Weights of a small mixture-of-experts language model, trained from scratch on English Wikipedia.
Size: 11 layers, width 256, vocabulary 3765.
Experts: 3 picks a token, a softmax router.
Training: 404M tokens, 3079 steps.
Below are experts of layer 4 (counted from 0) of a mixture-of-experts language model. Rows are named router (the router's row for the expert) and show model dimensions 0-255. Each number is 50 + 15 x the weight over its row's rms, rounded and kept within 0 to 99.
After each expert's rows: a language model's description of what the expert responds to. This comes from a sample of Wikipedia text that the model never trained on.

# expert 42
router:60 44 32 56 55 45 61 72 40 25 43 33 41 43 15 53 58 58 28 65 53 37 31 42 39 44 37 31 52 40 57 65 74 43 45 48 34 48 46 25 44 44 59 44 63 38 39 36 43 60 66 52 58 41 64 67 45 84 59 52 39 35 41 70 75 59 47 26 58 45 44 29 60 65 44 26 54 27 53 70 45 50 47 56 77 79 67 74 84 71 46 29 20 61 31 98 53 44 43 35 58 56 57 45 31 59 45 57 55 44 68 33 43 54 65 60 62 39 45 66 46 75 24 55 62 68 41 44 38 62 69 70 42 53 51 41 36 42 78 79 36 68 85 64 54 83 68 53 40 37 44 31 54 60 58 68 57 61 47 25 52 65 58 67 59 49 44 62 45 63 33 65 44 61 55 50 44 33 59 14 59 65 59 67 49 45 39 32 39 60 57 49 58 64 63 74 42 68 28 49 39 26 53 60 48 67 46 50 74 35 39 52 47 52 41 43 68 40 58 43 21 21 50 50 22 48 13 53 62 46 75 30 70 42 64 22 47 41 47 25 46 50 22 18 44 56 76 27 40 39 31 39 64 54 35 66
Description: Vowel-heavy syllables in transliterated, mostly Indian names, e.g. Vijayshanti, Srikanta, Thantri; also a, ah, its, her, fl, and arr in arrived.

# expert 14
router:39 62 49 36 33 50 27 65 29 35 28 31 46 27 34 35 36 22 60 52 45 63 50 47 49 42 42 57 60 67 54 63 57 59 61 42 65 60 35 80 37 37 21 84 56 41 52 43 24 33 49 42 65 51 52 42 51 73 65 50 65 60 38 39 50 65 37 48 44 07 32 66 56 60 66 60 47 31 66 49 36 55 33 57 50 65 61 24 53 63 70 49 51 57 49 57 20 46 53 60 22 77 37 83 47 25 54 26 55 38 61 80 48 36 60 58 44 79 60 34 61 67 22 19 58 79 60 23 43 32 77 41 55 38 52 42 48 57 54 45 64 59 25 60 83 64 50 57 69 79 48 58 57 54 61 52 52 45 41 60 43 40 31 62 19 83 68 50 50 62 31 57 51 76 48 53 67 71 52 63 61 49 38 42 40 38 22 66 89 19 35 36 60 68 60 47 50 49 38 55 50 46 70 67 55 57 52 32 60 48 64 58 67 42 55 54 58 48 66 55 52 54 69 18 38 12 58 57 48 34 58 59 56 68 56 46 78 50 40 70 55 54 53 45 58 53 53 41 26 76 57 23 76 36 44 50
Description: Prepositions after nouns and verbs in running prose, mainly of, also in, to, for, on, plus possessives his, her, their.

# expert 41
router:52 41 66 55 71 65 65 63 40 23 51 47 57 34 21 40 59 33 77 43 55 68 31 65 74 42 72 43 48 55 30 61 33 56 37 61 25 51 48 58 60 56 36 39 34 46 45 51 26 35 70 61 33 73 56 47 30 56 22 64 74 31 54 40 40 50 34 36 34 63 36 61 49 36 54 67 71 49 43 34 53 42 42 07 61 57 46 67 37 63 34 62 59 66 49 49 21 81 60 27 41 57 36 41 84 67 48 23 67 60 61 66 44 68 20 68 61 17 55 80 57 58 49 31 35 69 51 60 54 64 49 64 74 63 46 44 55 52 65 53 55 60 30 61 38 26 74 16 48 36 27 61 35 57 43 49 33 25 63 29 64 37 40 52 64 41 27 26 56 26 66 69 32 54 43 42 39 39 57 40 27 25 56 60 73 30 66 57 45 61 84 63 29 56 52 14 29 47 51 64 42 53 60 35 15 59 50 45 50 37 70 53 59 50 55 44 60 36 47 72 37 55 35 73 65 53 70 47 63 45 38 51 62 68 44 59 73 29 51 62 31 53 51 45 57 32 61 51 43 32 61 59 34 34 31 60
Description: Connecting words as, and, or, than, became, including, and opening quotation marks, often after known, such, served or a comma.

# expert 29
router:84 61 40 33 40 51 66 24 70 58 43 85 61 42 67 53 61 24 65 54 50 24 46 53 27 61 58 79 63 38 54 32 65 35 75 43 52 34 84 24 60 40 47 48 43 52 55 61 55 29 71 57 12 50 77 45 47 40 41 64 17 42 31 35 25 78 51 10 35 53 63 55 24 49 46 36 45 76 37 32 46 56 67 64 51 57 66 64 67 67 36 45 54 46 38 55 79 55 62 40 21 39 27 54 33 23 49 50 41 44 47 41 62 53 40 38 27 70 24 53 38 40 43 44 68 48 21 35 65 58 46 31 44 26 47 39 47 33 33 70 62 51 62 50 56 45 45 44 49 28 73 27 51 49 50 30 62 51 46 40 45 50 43 65 65 46 37 71 58 77 73 75 53 42 34 81 54 45 42 73 40 33 41 45 59 41 44 33 41 70 71 47 39 61 50 42 43 38 70 54 43 57 75 35 54 47 73 51 29 71 71 49 80 33 58 39 52 51 76 57 17 59 39 55 12 46 40 55 63 49 55 54 61 60 66 32 51 59 57 58 62 36 68 57 59 60 47 37 75 40 45 42 34 63 66 43
Description: Leading digits, especially 1, in dates, scores and tables, plus the inner piece at in words like phosphatase, systematics.

# expert 25
router:81 54 40 36 63 47 53 39 50 62 41 22 25 29 35 54 49 43 53 41 41 56 51 49 31 66 67 53 39 67 58 61 26 67 28 43 77 42 32 59 57 66 54 43 24 68 53 27 52 64 67 65 47 19 46 37 71 33 50 50 37 26 57 51 45 52 29 48 32 34 75 64 47 50 60 39 67 64 58 83 49 58 65 56 43 26 58 52 25 73 46 50 64 55 68 49 41 32 65 47 38 41 62 33 44 53 55 65 81 83 59 48 50 58 46 50 49 66 26 52 49 63 35 72 49 13 41 50 37 75 44 48 45 58 62 59 76 33 47 81 55 43 61 26 52 24 33 62 26 41 18 60 43 39 48 37 54 34 27 43 54 59 47 54 72 71 34 26 24 78 68 53 42 96 60 44 30 46 30 18 39 75 42 78 17 69 47 58 34 15 33 51 42 25 72 37 56 68 36 34 43 29 57 68 72 46 61 51 39 57 54 60 39 61 43 58 40 58 57 45 35 50 72 46 68 53 49 42 57 39 48 42 38 42 42 29 64 46 43 39 32 60 22 38 43 43 55 49 42 55 43 36 27 72 55 34
Description: The ed suffix of past-tense verbs (rejected, observed) and ed inside names (Zedong, Zedillo), plus B, G, D letters.

# expert 60
router:46 42 44 61 64 51 69 46 68 35 41 35 37 27 33 58 53 29 54 33 59 57 37 40 69 71 70 54 52 71 38 22 28 58 46 48 77 40 71 40 44 60 34 27 33 59 48 41 63 62 59 59 71 71 48 42 65 38 57 31 30 72 67 60 60 81 31 50 73 43 69 35 38 22 41 78 43 30 52 34 24 43 70 75 50 64 62 47 37 27 29 55 51 72 40 49 68 45 56 55 43 70 43 65 36 27 49 71 39 59 61 71 49 55 31 58 66 49 58 59 60 46 60 76 63 59 34 70 26 59 51 49 40 59 36 45 57 67 54 31 37 43 36 49 46 42 48 24 43 60 59 24 21 68 51 43 40 68 48 26 43 77 28 19 34 45 31 43 33 28 15 40 50 55 37 53 68 18 46 50 47 36 71 38 45 63 68 21 62 56 50 46 59 65 66 61 73 34 67 38 41 61 83 36 52 31 43 45 51 52 54 38 63 28 52 55 40 58 40 63 32 02 57 46 78 48 48 42 22 43 42 26 36 35 57 57 38 60 43 56 67 43 68 44 26 31 39 40 53 71 61 60 44 65 77 62
Description: Opening capital consonants or syllables of names and words, e.g. T in Tsunoda, C in Crystal, K-2, and -im- in decimus, trimipramine.

# expert 28
router:28 43 47 52 40 41 31 34 45 45 48 89 26 04 47 46 49 49 39 41 66 23 57 33 41 58 58 64 56 44 46 56 50 56 72 30 34 66 38 45 49 53 46 66 47 50 56 67 75 40 19 54 55 24 39 42 43 44 80 69 86 70 24 55 36 67 27 23 28 65 54 65 79 73 54 59 66 63 28 51 71 68 37 70 40 33 49 42 40 38 43 40 44 64 30 53 72 72 32 34 74 55 56 54 42 82 58 34 33 64 45 47 37 73 53 74 50 51 68 46 37 32 32 18 43 50 59 55 43 43 27 69 49 50 59 61 59 32 57 40 54 32 41 64 62 70 37 59 61 40 44 64 66 45 48 45 33 38 60 80 43 34 56 32 69 58 39 55 55 41 49 42 42 51 55 27 31 44 40 75 20 73 39 68 44 32 57 33 37 55 59 55 77 48 38 31 63 72 56 09 54 34 50 70 49 54 22 63 45 24 43 66 40 75 25 70 66 26 34 45 50 63 40 46 37 26 42 25 44 53 52 50 55 46 48 37 39 60 57 68 57 65 60 59 25 51 71 66 37 43 51 47 50 39 74 63
Description: The suffix ing and similar endings like ie and ating, plus dashes, colons and semicolons, such as Kissinger, siege, Succeeded.

# expert 32
router:35 61 60 29 42 64 59 53 37 49 64 43 76 47 71 66 73 48 44 28 66 58 41 50 85 51 36 41 41 51 58 43 29 56 48 43 77 45 53 57 35 69 56 51 56 75 28 44 61 68 46 29 21 33 43 47 69 48 47 49 53 37 25 32 38 38 34 32 42 48 48 49 68 63 52 33 65 29 79 60 49 48 19 29 71 46 61 91 57 45 52 83 58 67 41 41 38 47 43 30 42 62 56 39 25 54 42 29 53 43 44 37 67 49 49 40 51 25 56 55 58 37 55 62 58 33 59 14 34 56 41 63 36 43 42 65 55 76 44 60 50 58 58 70 77 66 70 63 49 69 34 61 31 49 57 66 18 62 46 42 51 41 51 30 27 43 45 25 76 44 62 42 74 59 39 57 56 38 88 53 58 73 71 51 52 62 60 75 37 46 40 92 32 40 67 52 53 39 58 50 34 27 26 57 59 38 65 47 60 34 38 60 48 31 31 35 41 56 28 47 07 42 51 62 60 48 58 61 29 35 37 26 28 54 43 32 27 55 43 39 33 85 57 74 64 38 39 67 73 48 65 57 64 29 65 46
Description: Inner syllable pieces ending in -al, -el, -ol, -ar, as in diagon-al, qu-al-ify, guid-el-ines, plus adjectives like final, new, long, same.

# expert 45
router:57 32 47 62 51 49 47 40 45 48 51 44 68 65 17 35 14 16 36 47 32 67 61 59 51 51 68 54 51 40 69 45 45 42 39 59 43 52 49 34 64 51 44 54 70 29 36 68 65 34 55 71 47 37 64 32 55 43 77 45 33 76 55 49 79 39 47 67 33 39 32 52 57 47 21 32 57 42 59 42 38 27 57 54 60 54 26 61 75 42 47 50 56 40 69 35 68 71 61 53 58 48 59 50 34 40 26 46 82 46 48 54 57 61 67 64 80 77 43 40 67 23 38 68 68 46 75 55 44 33 50 57 63 48 60 62 32 64 56 55 54 65 22 04 47 78 60 73 62 43 58 16 49 58 76 40 68 47 46 52 55 40 63 34 29 65 63 46 44 26 67 57 44 18 39 38 20 58 43 30 44 40 55 66 34 41 50 40 47 65 29 64 51 49 38 46 47 75 56 66 38 35 23 37 59 45 46 41 51 45 69 43 70 31 34 46 60 45 71 34 45 55 31 34 70 27 32 75 39 42 23 39 37 73 40 39 77 71 56 40 47 50 56 52 61 40 44 80 52 71 46 05 33 48 29 44
Description: Pipe separators between cells in wiki tables of election results, scores and statistics, plus the articles a and an and semicolons in lists.

# expert 20
router:35 31 74 21 47 41 62 53 51 62 44 45 32 48 49 74 69 59 42 40 38 76 46 75 35 74 41 67 74 59 31 50 79 42 41 62 56 74 38 46 33 48 36 36 33 41 54 63 42 59 33 55 37 44 72 50 51 35 58 28 70 55 34 27 67 47 30 41 44 56 73 46 72 54 69 63 42 60 29 35 52 53 74 49 80 63 29 47 74 25 51 36 38 51 25 38 52 50 65 44 60 17 52 75 38 68 56 53 51 41 54 71 33 47 51 16 26 83 32 27 43 38 66 36 70 42 33 20 45 44 38 56 48 52 50 55 65 67 42 60 42 44 26 67 61 51 74 42 49 41 59 47 81 68 49 80 69 39 40 67 54 44 66 41 53 46 40 34 40 39 33 40 45 43 35 52 48 28 24 41 42 36 74 65 56 37 43 63 65 59 65 69 44 38 59 60 39 35 33 76 30 49 57 46 36 62 52 41 51 53 66 82 15 49 61 44 37 80 48 35 32 64 27 66 56 41 73 53 78 43 53 47 48 57 75 40 22 44 74 54 22 43 65 53 51 45 49 60 48 54 52 75 92 65 39 52
Description: Bare space token just before a number, in table cells after pipes and in prose dates or counts, such as June 2013 or (born 1978).

# expert 63
router:45 42 39 45 78 58 44 84 48 40 61 58 47 43 70 36 53 44 57 32 31 21 50 84 33 39 33 39 28 67 56 63 61 52 49 77 42 37 67 47 37 54 37 68 37 58 18 74 52 51 51 48 61 80 29 63 61 46 66 43 66 51 69 75 62 80 60 32 42 36 59 63 60 56 40 51 36 65 50 29 25 64 66 49 49 56 66 56 52 48 54 27 53 44 62 45 31 23 63 50 35 27 75 61 70 40 65 26 46 75 44 55 36 58 55 36 46 58 33 49 46 39 62 41 23 41 41 45 26 32 39 39 49 66 69 41 53 19 14 13 69 51 38 45 65 72 83 64 47 40 61 46 68 36 58 51 70 47 68 29 59 32 26 65 65 39 46 48 59 41 48 55 56 38 54 58 19 26 70 42 69 53 42 40 50 72 65 38 59 61 59 35 54 37 57 56 31 43 22 64 45 49 52 67 35 62 48 62 78 66 40 45 35 33 54 30 65 67 65 42 46 69 43 82 28 54 71 53 72 64 34 50 26 59 72 64 55 69 71 33 63 61 68 53 76 78 47 56 25 51 49 58 33 56 49 50
Description: Pieces inside foreign names and words such as Anschl-uss, R-uss-ian, Gop-i, Mold-ov-a, plus words like American, film and digit 1 in years.

# expert 54
router:47 47 78 79 46 52 51 57 37 58 55 67 61 32 31 52 44 34 79 69 48 66 72 68 49 76 68 76 73 41 38 36 54 42 38 62 27 51 34 33 20 47 72 59 43 27 33 34 62 54 57 54 26 59 51 84 29 28 51 82 91 54 65 44 29 28 45 37 56 63 63 60 53 67 48 53 15 56 88 48 61 54 26 50 28 63 44 51 56 60 63 52 59 48 65 46 64 76 70 45 63 23 57 16 33 49 38 64 39 57 15 62 79 63 57 47 44 71 66 22 47 64 41 41 42 54 52 31 41 67 41 54 34 59 36 59 54 51 41 71 61 54 49 73 47 50 41 51 39 22 74 23 62 48 40 57 64 50 45 44 41 66 47 04 62 40 50 58 45 58 22 61 43 55 60 51 45 47 58 73 41 42 68 56 46 61 29 49 50 43 53 53 70 57 31 23 42 56 36 39 60 62 45 33 39 45 55 64 43 32 54 47 70 39 50 49 29 66 42 48 42 18 66 48 41 74 72 45 51 45 44 44 47 39 33 34 41 76 26 58 53 32 49 70 29 53 42 44 38 39 69 42 46 10 40 45
Description: Colons, dashes and bullets after field labels in infoboxes and lists, e.g. Damage:, Deity:, and coordinate symbols like ′ and ″N.

# expert 62
router:34 59 63 50 56 50 43 56 69 53 63 71 42 50 45 63 60 31 61 62 70 65 23 45 70 53 14 64 73 31 57 56 74 58 58 09 43 21 37 68 35 53 39 74 71 51 70 27 56 40 22 37 48 48 54 68 39 21 68 79 63 65 47 46 81 53 66 67 57 51 16 75 35 61 61 49 35 62 32 34 75 51 55 40 46 35 52 85 78 39 44 62 21 31 67 42 40 56 60 60 50 53 38 43 46 32 66 56 60 54 60 48 62 38 42 61 32 64 23 67 43 29 61 80 35 47 77 21 80 61 54 68 42 64 51 48 50 48 50 52 41 38 40 45 34 67 61 37 38 38 54 54 31 43 23 59 42 37 39 62 39 41 71 41 45 31 78 44 69 56 42 52 58 45 52 62 59 62 40 39 38 39 55 37 56 68 70 28 49 66 33 58 40 52 62 50 54 63 63 34 40 31 60 48 43 49 45 47 52 39 86 32 51 59 40 32 66 49 60 44 58 56 21 37 36 56 32 91 71 69 26 66 50 35 62 69 53 35 76 64 71 49 43 54 81 49 57 39 56 36 74 57 63 44 35 63
Description: Inner syllable pieces like u, in, ra, ro in transliterated or foreign names, such as Sh-u-ichi and Tr-in-amool, plus heading-closing equals signs.

# expert 43
router:67 56 93 23 68 43 38 61 75 48 40 70 42 79 62 17 46 49 61 51 52 47 44 40 22 62 53 57 47 47 20 42 58 59 49 41 48 70 38 44 55 70 65 63 43 14 58 24 46 20 22 42 43 52 82 64 69 52 61 57 41 52 56 37 45 49 63 33 77 39 50 46 36 55 17 45 36 42 41 47 45 18 58 51 46 49 59 21 14 68 24 42 67 54 53 35 76 53 70 35 53 54 31 50 55 30 51 41 32 55 42 32 60 45 41 45 62 41 62 39 39 48 57 49 25 25 58 38 53 24 41 55 54 40 55 51 36 46 66 45 71 36 48 40 52 46 38 64 53 66 66 51 41 28 42 80 41 41 69 42 40 32 43 31 67 58 44 46 63 22 38 29 67 35 39 33 37 24 44 39 55 35 46 34 50 52 64 55 58 54 62 52 63 65 54 68 66 46 32 30 59 71 75 34 18 27 36 41 71 53 62 54 72 56 36 45 55 79 42 69 67 61 32 64 74 68 16 40 66 68 77 35 64 54 53 50 40 44 60 38 22 26 25 66 49 63 54 56 40 46 24 51 38 46 44 23
Description: Letter c and endings us, es, os, is inside Latin, Italian or taxonomic names, such as Caesar, Scandicci, genus, Genesis.

# expert 15
router:31 99 32 41 54 58 39 56 52 72 77 62 45 68 30 42 48 60 40 60 52 40 46 43 43 54 32 57 56 23 60 65 35 60 84 62 54 39 38 64 71 25 65 50 38 90 68 70 46 52 46 45 42 23 20 41 44 46 34 62 31 54 41 78 62 63 40 48 35 60 34 63 69 62 39 43 28 64 41 28 63 59 42 30 64 58 44 50 40 44 54 48 50 49 57 47 40 59 35 45 35 39 34 41 45 39 72 50 49 34 26 62 73 37 42 35 80 58 35 42 72 23 77 35 31 39 27 72 67 71 95 38 41 36 30 62 61 47 63 51 54 54 63 54 40 62 34 24 45 67 51 79 73 55 60 43 43 54 47 46 63 73 72 34 55 40 47 59 36 38 68 21 36 52 69 61 39 65 30 23 58 33 61 30 52 38 32 26 66 49 34 54 66 42 56 32 29 55 53 40 56 42 30 36 52 37 58 40 48 66 61 48 41 67 74 54 66 62 45 46 47 67 30 42 48 72 60 36 44 54 36 55 56 33 62 59 45 52 46 06 40 42 52 66 24 75 61 53 44 28 60 52 51 65 67 26
Description: Capital-letter pieces (E, U) inside acronyms and names, and prefix pieces such as con, dis, re, as in UNICODE, Ordre, Chronicles.

# expert 50
router:49 58 38 52 50 44 74 56 33 70 22 61 53 76 71 71 55 37 67 49 59 71 57 37 47 52 59 30 32 31 47 39 61 41 31 65 50 44 40 50 79 31 28 70 39 29 46 60 19 67 29 31 44 52 39 67 81 13 65 73 71 55 55 40 42 37 40 40 56 41 66 45 59 43 52 80 44 34 29 33 35 41 79 60 40 57 40 46 62 32 37 56 41 78 47 35 38 19 46 46 61 39 36 70 25 25 68 50 63 54 62 49 51 21 52 59 45 35 41 34 44 45 56 63 31 24 56 85 56 36 50 62 38 54 48 37 61 56 29 27 47 76 57 28 51 15 37 28 23 77 32 31 39 25 38 35 64 40 68 63 42 60 53 66 57 68 47 31 82 70 55 59 48 44 52 60 37 63 29 58 50 46 39 61 51 56 44 48 19 51 36 70 54 43 44 47 30 38 26 80 31 58 62 52 67 72 32 51 41 30 36 42 55 41 60 63 51 39 62 48 67 51 54 46 23 69 47 68 52 55 76 46 50 24 56 69 56 26 81 54 59 40 65 62 43 34 61 66 51 44 54 38 35 60 41 68
Description: Cell-ending pipes with line breaks, sentence-final periods before new paragraphs, and closing == heading markers in tables and article sections.

# expert 10
router:29 44 57 39 42 71 51 48 38 61 45 30 80 35 45 54 29 45 33 60 74 59 42 46 47 83 72 51 42 57 51 38 78 44 37 42 32 42 66 56 64 38 59 66 70 45 31 30 63 63 82 88 70 39 42 60 45 46 39 64 28 60 39 55 46 45 57 39 65 61 51 48 26 39 50 40 44 49 49 49 17 52 56 33 32 47 21 38 71 58 49 64 45 76 54 36 75 63 36 59 31 61 60 48 74 78 35 28 39 65 46 36 50 32 33 31 32 56 56 53 43 31 27 40 42 78 50 25 53 34 38 42 59 37 55 70 55 46 57 73 54 31 51 54 46 21 48 24 75 71 61 21 58 61 64 56 64 67 62 55 40 29 74 68 71 53 45 66 80 68 66 31 50 24 31 34 47 50 40 48 39 68 46 67 86 53 22 66 77 37 60 37 63 35 64 49 55 40 34 46 69 71 42 38 40 66 42 39 39 49 35 18 24 22 41 45 60 45 49 61 59 77 70 42 41 52 43 40 59 39 37 32 41 36 42 79 35 39 67 46 43 37 33 46 40 63 43 33 45 72 59 63 34 53 71 62
Description: Inner or final word pieces, especially plural and suffix endings like ers, ans, um, ist, in words such as mansion, Composers, toads.

# expert 52
router:59 73 51 50 62 84 47 41 33 49 76 49 70 40 64 52 69 34 48 28 50 39 64 75 40 39 48 46 61 85 63 45 40 42 48 47 65 38 49 45 65 60 35 41 65 45 42 43 64 66 63 57 29 73 21 36 58 63 73 42 64 70 37 41 51 33 24 35 36 50 67 56 61 42 68 39 64 51 59 31 69 35 63 47 55 26 38 31 20 39 50 72 35 56 57 43 66 37 60 87 40 64 86 23 54 48 38 27 41 45 51 34 61 37 41 46 63 47 55 40 41 30 44 31 33 46 44 27 71 57 31 34 49 53 38 47 38 80 32 28 57 43 54 50 44 66 53 68 60 37 35 38 51 52 31 47 48 73 71 72 47 48 49 72 71 40 67 46 80 88 44 86 32 52 50 60 45 21 49 46 41 50 62 29 38 30 48 48 28 82 42 56 61 63 42 72 44 39 67 51 40 34 36 45 26 20 54 55 45 60 39 63 39 28 62 72 41 36 45 21 75 65 35 43 69 47 43 46 36 22 62 32 43 58 58 24 59 53 61 55 39 60 42 31 36 39 27 56 75 26 52 25 69 46 69 46
Description: Line breaks ending infobox or list entries, table pipe separators, and pieces like il, ial in Marilyn, Binomial.

# expert 49
router:53 38 50 42 48 84 52 23 51 50 48 52 52 51 55 75 45 67 49 30 47 77 42 85 53 54 54 59 72 55 40 38 49 53 41 50 22 56 35 77 61 70 38 43 72 59 53 60 44 48 60 69 67 48 59 35 35 27 34 39 65 43 57 59 36 67 67 70 69 57 67 59 49 52 51 57 46 60 63 53 37 16 30 85 66 63 85 50 46 70 81 62 58 43 64 38 48 44 51 58 27 72 27 53 61 61 68 70 51 48 61 60 52 38 30 78 80 35 42 38 39 68 41 53 67 57 55 37 53 42 20 65 54 61 61 64 58 68 62 36 49 42 40 43 39 37 34 60 13 44 76 51 43 67 63 45 65 61 59 47 63 08 40 56 50 52 56 69 41 25 62 26 31 82 66 45 30 33 39 31 16 64 34 62 41 51 55 41 66 32 53 60 64 50 41 72 49 43 38 23 35 51 37 60 27 49 31 49 45 38 45 79 70 27 55 43 65 66 53 43 34 71 38 65 19 45 27 64 46 62 68 49 47 44 29 32 56 27 56 60 63 42 24 47 66 37 51 22 36 30 34 68 36 74 49 59
Description: Single letters m, M, V, p, I, R starting or inside names and words, such as Plymouth, Chemistry, Kingmambo, males.

# expert 26
router:51 68 62 73 34 48 40 41 64 46 36 80 37 62 19 46 61 68 57 39 49 57 69 38 54 55 42 49 51 40 62 66 24 46 72 68 32 78 22 39 37 69 72 74 38 71 44 65 66 74 66 58 43 52 59 75 52 38 42 10 72 40 28 49 62 61 56 57 48 44 60 59 80 63 62 72 51 56 45 44 60 21 67 73 46 54 49 48 26 29 54 58 36 89 70 22 63 62 46 23 77 60 58 74 56 31 70 59 63 34 51 21 44 56 58 32 41 48 48 52 42 67 58 72 46 49 38 58 62 82 57 37 54 59 50 49 45 27 72 35 54 68 38 44 67 47 56 70 45 73 37 47 41 62 65 27 58 47 46 45 68 34 32 56 33 67 14 57 67 48 51 49 52 47 45 67 50 35 67 53 45 50 43 50 57 37 47 35 40 61 53 19 62 34 62 22 41 39 52 40 45 34 56 45 34 77 52 61 53 66 59 64 32 52 24 69 50 73 45 74 18 71 63 28 19 51 66 64 57 20 47 61 52 81 70 59 58 39 69 33 57 31 63 45 63 35 65 44 50 40 69 41 41 47 48 58
Description: First-letter or early word pieces such as F, p, b, Th and our in T-our-nament, plus en dashes in score and season ranges.

# expert 1
router:41 37 31 43 50 17 33 37 28 41 48 48 63 58 18 53 42 45 48 14 31 32 45 28 56 62 38 36 61 45 42 55 72 62 68 24 28 51 60 33 26 86 30 51 72 51 35 53 57 78 36 66 40 55 46 36 60 34 43 65 40 71 66 99 49 41 52 49 51 35 55 44 32 59 23 42 79 53 47 49 56 39 21 44 56 52 57 53 57 78 30 52 54 51 67 57 53 59 51 64 41 65 41 57 69 31 27 39 51 53 36 64 86 67 73 54 50 35 64 51 23 47 41 49 43 45 56 34 69 24 48 59 37 30 65 42 28 60 63 58 21 33 42 06 60 69 40 37 68 59 44 15 63 51 55 50 39 64 45 48 44 61 49 53 18 45 56 50 62 81 30 46 59 52 56 31 67 28 71 40 64 39 16 52 48 44 48 19 51 69 53 42 61 52 70 61 59 56 63 39 31 54 52 56 61 45 65 58 53 48 56 45 51 37 56 50 58 48 41 53 54 28 58 73 34 51 42 55 63 59 43 64 81 26 33 59 38 46 30 54 51 60 42 18 44 55 42 29 27 38 21 29 50 64 45 69
Description: Vowel-heavy final pieces of foreign names and places, especially Romance and Slavic, such as Fiorent-ina, Argent-ina, Stojkov-ić.

# expert 48
router:30 86 41 32 55 45 32 46 51 40 54 36 45 42 49 84 53 41 43 63 44 41 39 44 55 71 32 44 50 30 67 43 49 66 34 56 41 81 50 45 71 67 81 39 44 44 43 59 67 43 46 47 44 55 71 75 80 27 78 44 24 45 96 43 29 57 44 27 57 42 46 36 52 60 62 43 65 72 28 78 53 49 66 76 47 47 51 35 52 38 46 43 52 64 59 27 76 83 36 51 50 41 59 62 37 56 52 68 34 21 55 67 57 42 54 27 44 45 21 49 65 45 52 41 33 51 61 56 79 49 37 65 48 50 50 57 45 73 59 36 70 48 43 21 39 72 45 28 53 58 32 53 60 51 51 49 42 51 67 77 73 57 32 56 66 36 40 38 52 26 31 67 48 40 35 40 45 41 39 52 46 52 62 23 64 49 62 70 38 00 21 66 69 52 45 23 39 24 49 57 35 66 45 46 48 54 34 51 39 33 60 70 69 51 45 67 37 45 51 47 65 71 62 46 56 68 14 45 56 42 68 68 46 52 48 69 84 37 37 49 44 63 23 55 67 59 58 46 14 63 61 41 53 64 54 70
Description: Letter g or G pieces and ou, ir, id inside words and foreign names, e.g. egg, bulging, Batouri, acoustic, Rashidov.

# expert 22
router:63 50 64 34 77 55 45 64 40 75 71 64 43 55 76 73 36 39 22 33 54 51 49 40 51 35 48 70 17 47 50 67 68 56 24 60 37 30 31 39 33 70 42 80 82 59 50 56 33 63 47 56 40 59 70 66 54 33 65 64 51 42 59 47 58 47 28 55 60 62 68 50 39 33 37 60 60 50 42 42 61 44 72 41 72 59 15 41 42 69 70 36 54 69 66 37 63 47 53 37 49 67 51 57 67 59 76 50 49 53 58 57 32 41 48 62 66 42 48 71 30 54 50 56 55 34 32 70 23 46 46 38 60 15 65 39 41 53 63 87 54 77 42 48 60 24 40 60 51 58 55 34 71 29 40 61 49 66 35 59 39 47 58 62 29 44 26 60 52 50 56 80 48 76 49 31 53 44 39 57 38 33 66 41 50 37 54 63 56 60 47 42 37 55 38 64 43 58 25 30 75 40 27 33 44 21 46 38 54 31 33 76 64 64 76 51 48 61 52 79 43 55 35 26 35 56 49 19 61 58 30 39 60 49 23 71 49 46 17 67 65 50 67 50 76 67 67 62 61 47 35 56 34 77 96 42
Description: Single capital or lowercase letters starting or inside proper names and foreign words, such as L in Lafitte, t in Fakt, z in Terz.

# expert 61
router:26 52 41 39 53 57 58 26 51 58 34 36 38 53 33 52 63 40 47 42 43 51 70 43 43 37 46 60 42 49 14 50 58 42 45 69 40 50 78 38 37 38 47 60 53 51 51 52 52 39 36 55 53 72 48 60 20 94 27 55 60 26 73 44 42 55 65 42 47 53 30 83 53 57 65 67 40 43 57 61 34 62 18 60 43 24 43 38 53 42 69 45 60 38 46 36 19 46 51 61 08 56 42 59 45 34 56 56 51 28 57 51 46 57 43 51 45 64 53 25 67 61 66 31 47 36 69 34 41 65 77 55 69 47 67 44 20 32 59 80 39 53 52 46 24 37 30 87 35 44 59 56 60 48 51 70 74 67 68 53 45 25 49 66 67 40 46 20 16 59 63 40 69 52 48 18 46 24 51 41 46 65 62 42 46 26 49 49 53 30 54 29 75 30 13 46 50 45 59 69 55 41 59 66 66 46 53 62 32 32 58 28 36 30 37 58 71 52 37 57 62 33 73 36 78 53 71 54 40 68 62 52 32 62 42 34 78 59 55 63 47 65 52 73 45 74 31 73 55 80 45 58 54 26 52 78
Description: Prepositions and auxiliaries like to, on, over, against, would, became, plus ab inside names such as Dabrowski, Maccabi.

# expert 5
router:32 63 76 61 73 46 68 24 39 64 29 53 44 62 59 28 24 23 35 42 37 58 58 55 79 31 58 64 63 53 51 64 51 33 68 42 58 77 46 50 44 36 25 54 38 35 64 93 48 42 65 46 32 70 56 39 46 59 42 40 51 38 53 35 52 51 26 56 52 55 93 35 36 68 50 43 27 25 48 55 66 32 53 44 38 50 58 68 51 35 60 60 28 44 58 70 31 53 57 70 33 18 68 71 51 28 47 28 49 41 44 56 47 55 28 34 58 78 74 57 56 66 41 44 43 57 37 32 33 45 39 51 28 65 22 41 57 32 46 38 42 26 47 58 37 54 67 69 62 70 47 79 53 48 38 53 38 63 58 54 29 72 39 71 54 39 42 38 41 46 47 64 44 55 48 48 69 56 46 55 01 67 39 18 51 44 51 20 44 26 38 29 47 33 35 51 51 41 76 45 40 46 72 47 56 49 54 16 71 44 56 48 60 71 57 42 75 76 52 34 45 49 67 15 64 33 49 59 56 52 44 54 38 62 57 61 44 35 63 78 32 58 38 61 49 64 70 68 44 72 51 70 77 73 62 45
Description: Articles and prepositions starting a phrase, mostly the, The, at, In, From, usually after a full stop, comma or of.

# expert 34
router:63 38 27 46 49 35 63 63 80 43 39 54 37 41 76 37 51 34 81 71 56 58 78 34 31 65 44 18 47 32 31 52 49 71 52 77 64 32 51 34 42 40 42 53 57 69 57 48 64 38 29 47 50 59 36 28 61 17 51 48 61 39 56 35 34 35 49 64 45 41 51 48 30 54 37 56 45 42 41 24 41 51 61 42 78 76 62 69 63 40 53 63 59 60 61 33 78 50 20 33 73 50 40 36 87 59 65 72 37 58 30 54 30 38 41 81 79 38 45 56 41 70 70 22 48 43 58 38 46 65 40 57 36 41 78 55 51 51 46 31 41 60 56 34 69 50 43 43 35 57 77 51 33 43 24 28 46 48 24 60 61 72 40 42 38 48 18 62 55 56 75 31 66 36 65 35 65 70 47 28 34 68 72 55 68 58 58 52 65 19 37 29 32 70 25 59 48 70 62 32 45 51 47 56 51 52 59 53 33 42 56 52 63 33 63 63 35 78 35 58 30 63 52 48 60 36 58 37 46 44 38 33 29 29 58 65 63 14 68 51 60 71 60 53 59 72 37 47 46 49 45 72 51 73 40 25
Description: Single consonants and short consonant pieces within surnames and place names, such as r in Herrera, S in SR, W in Waits.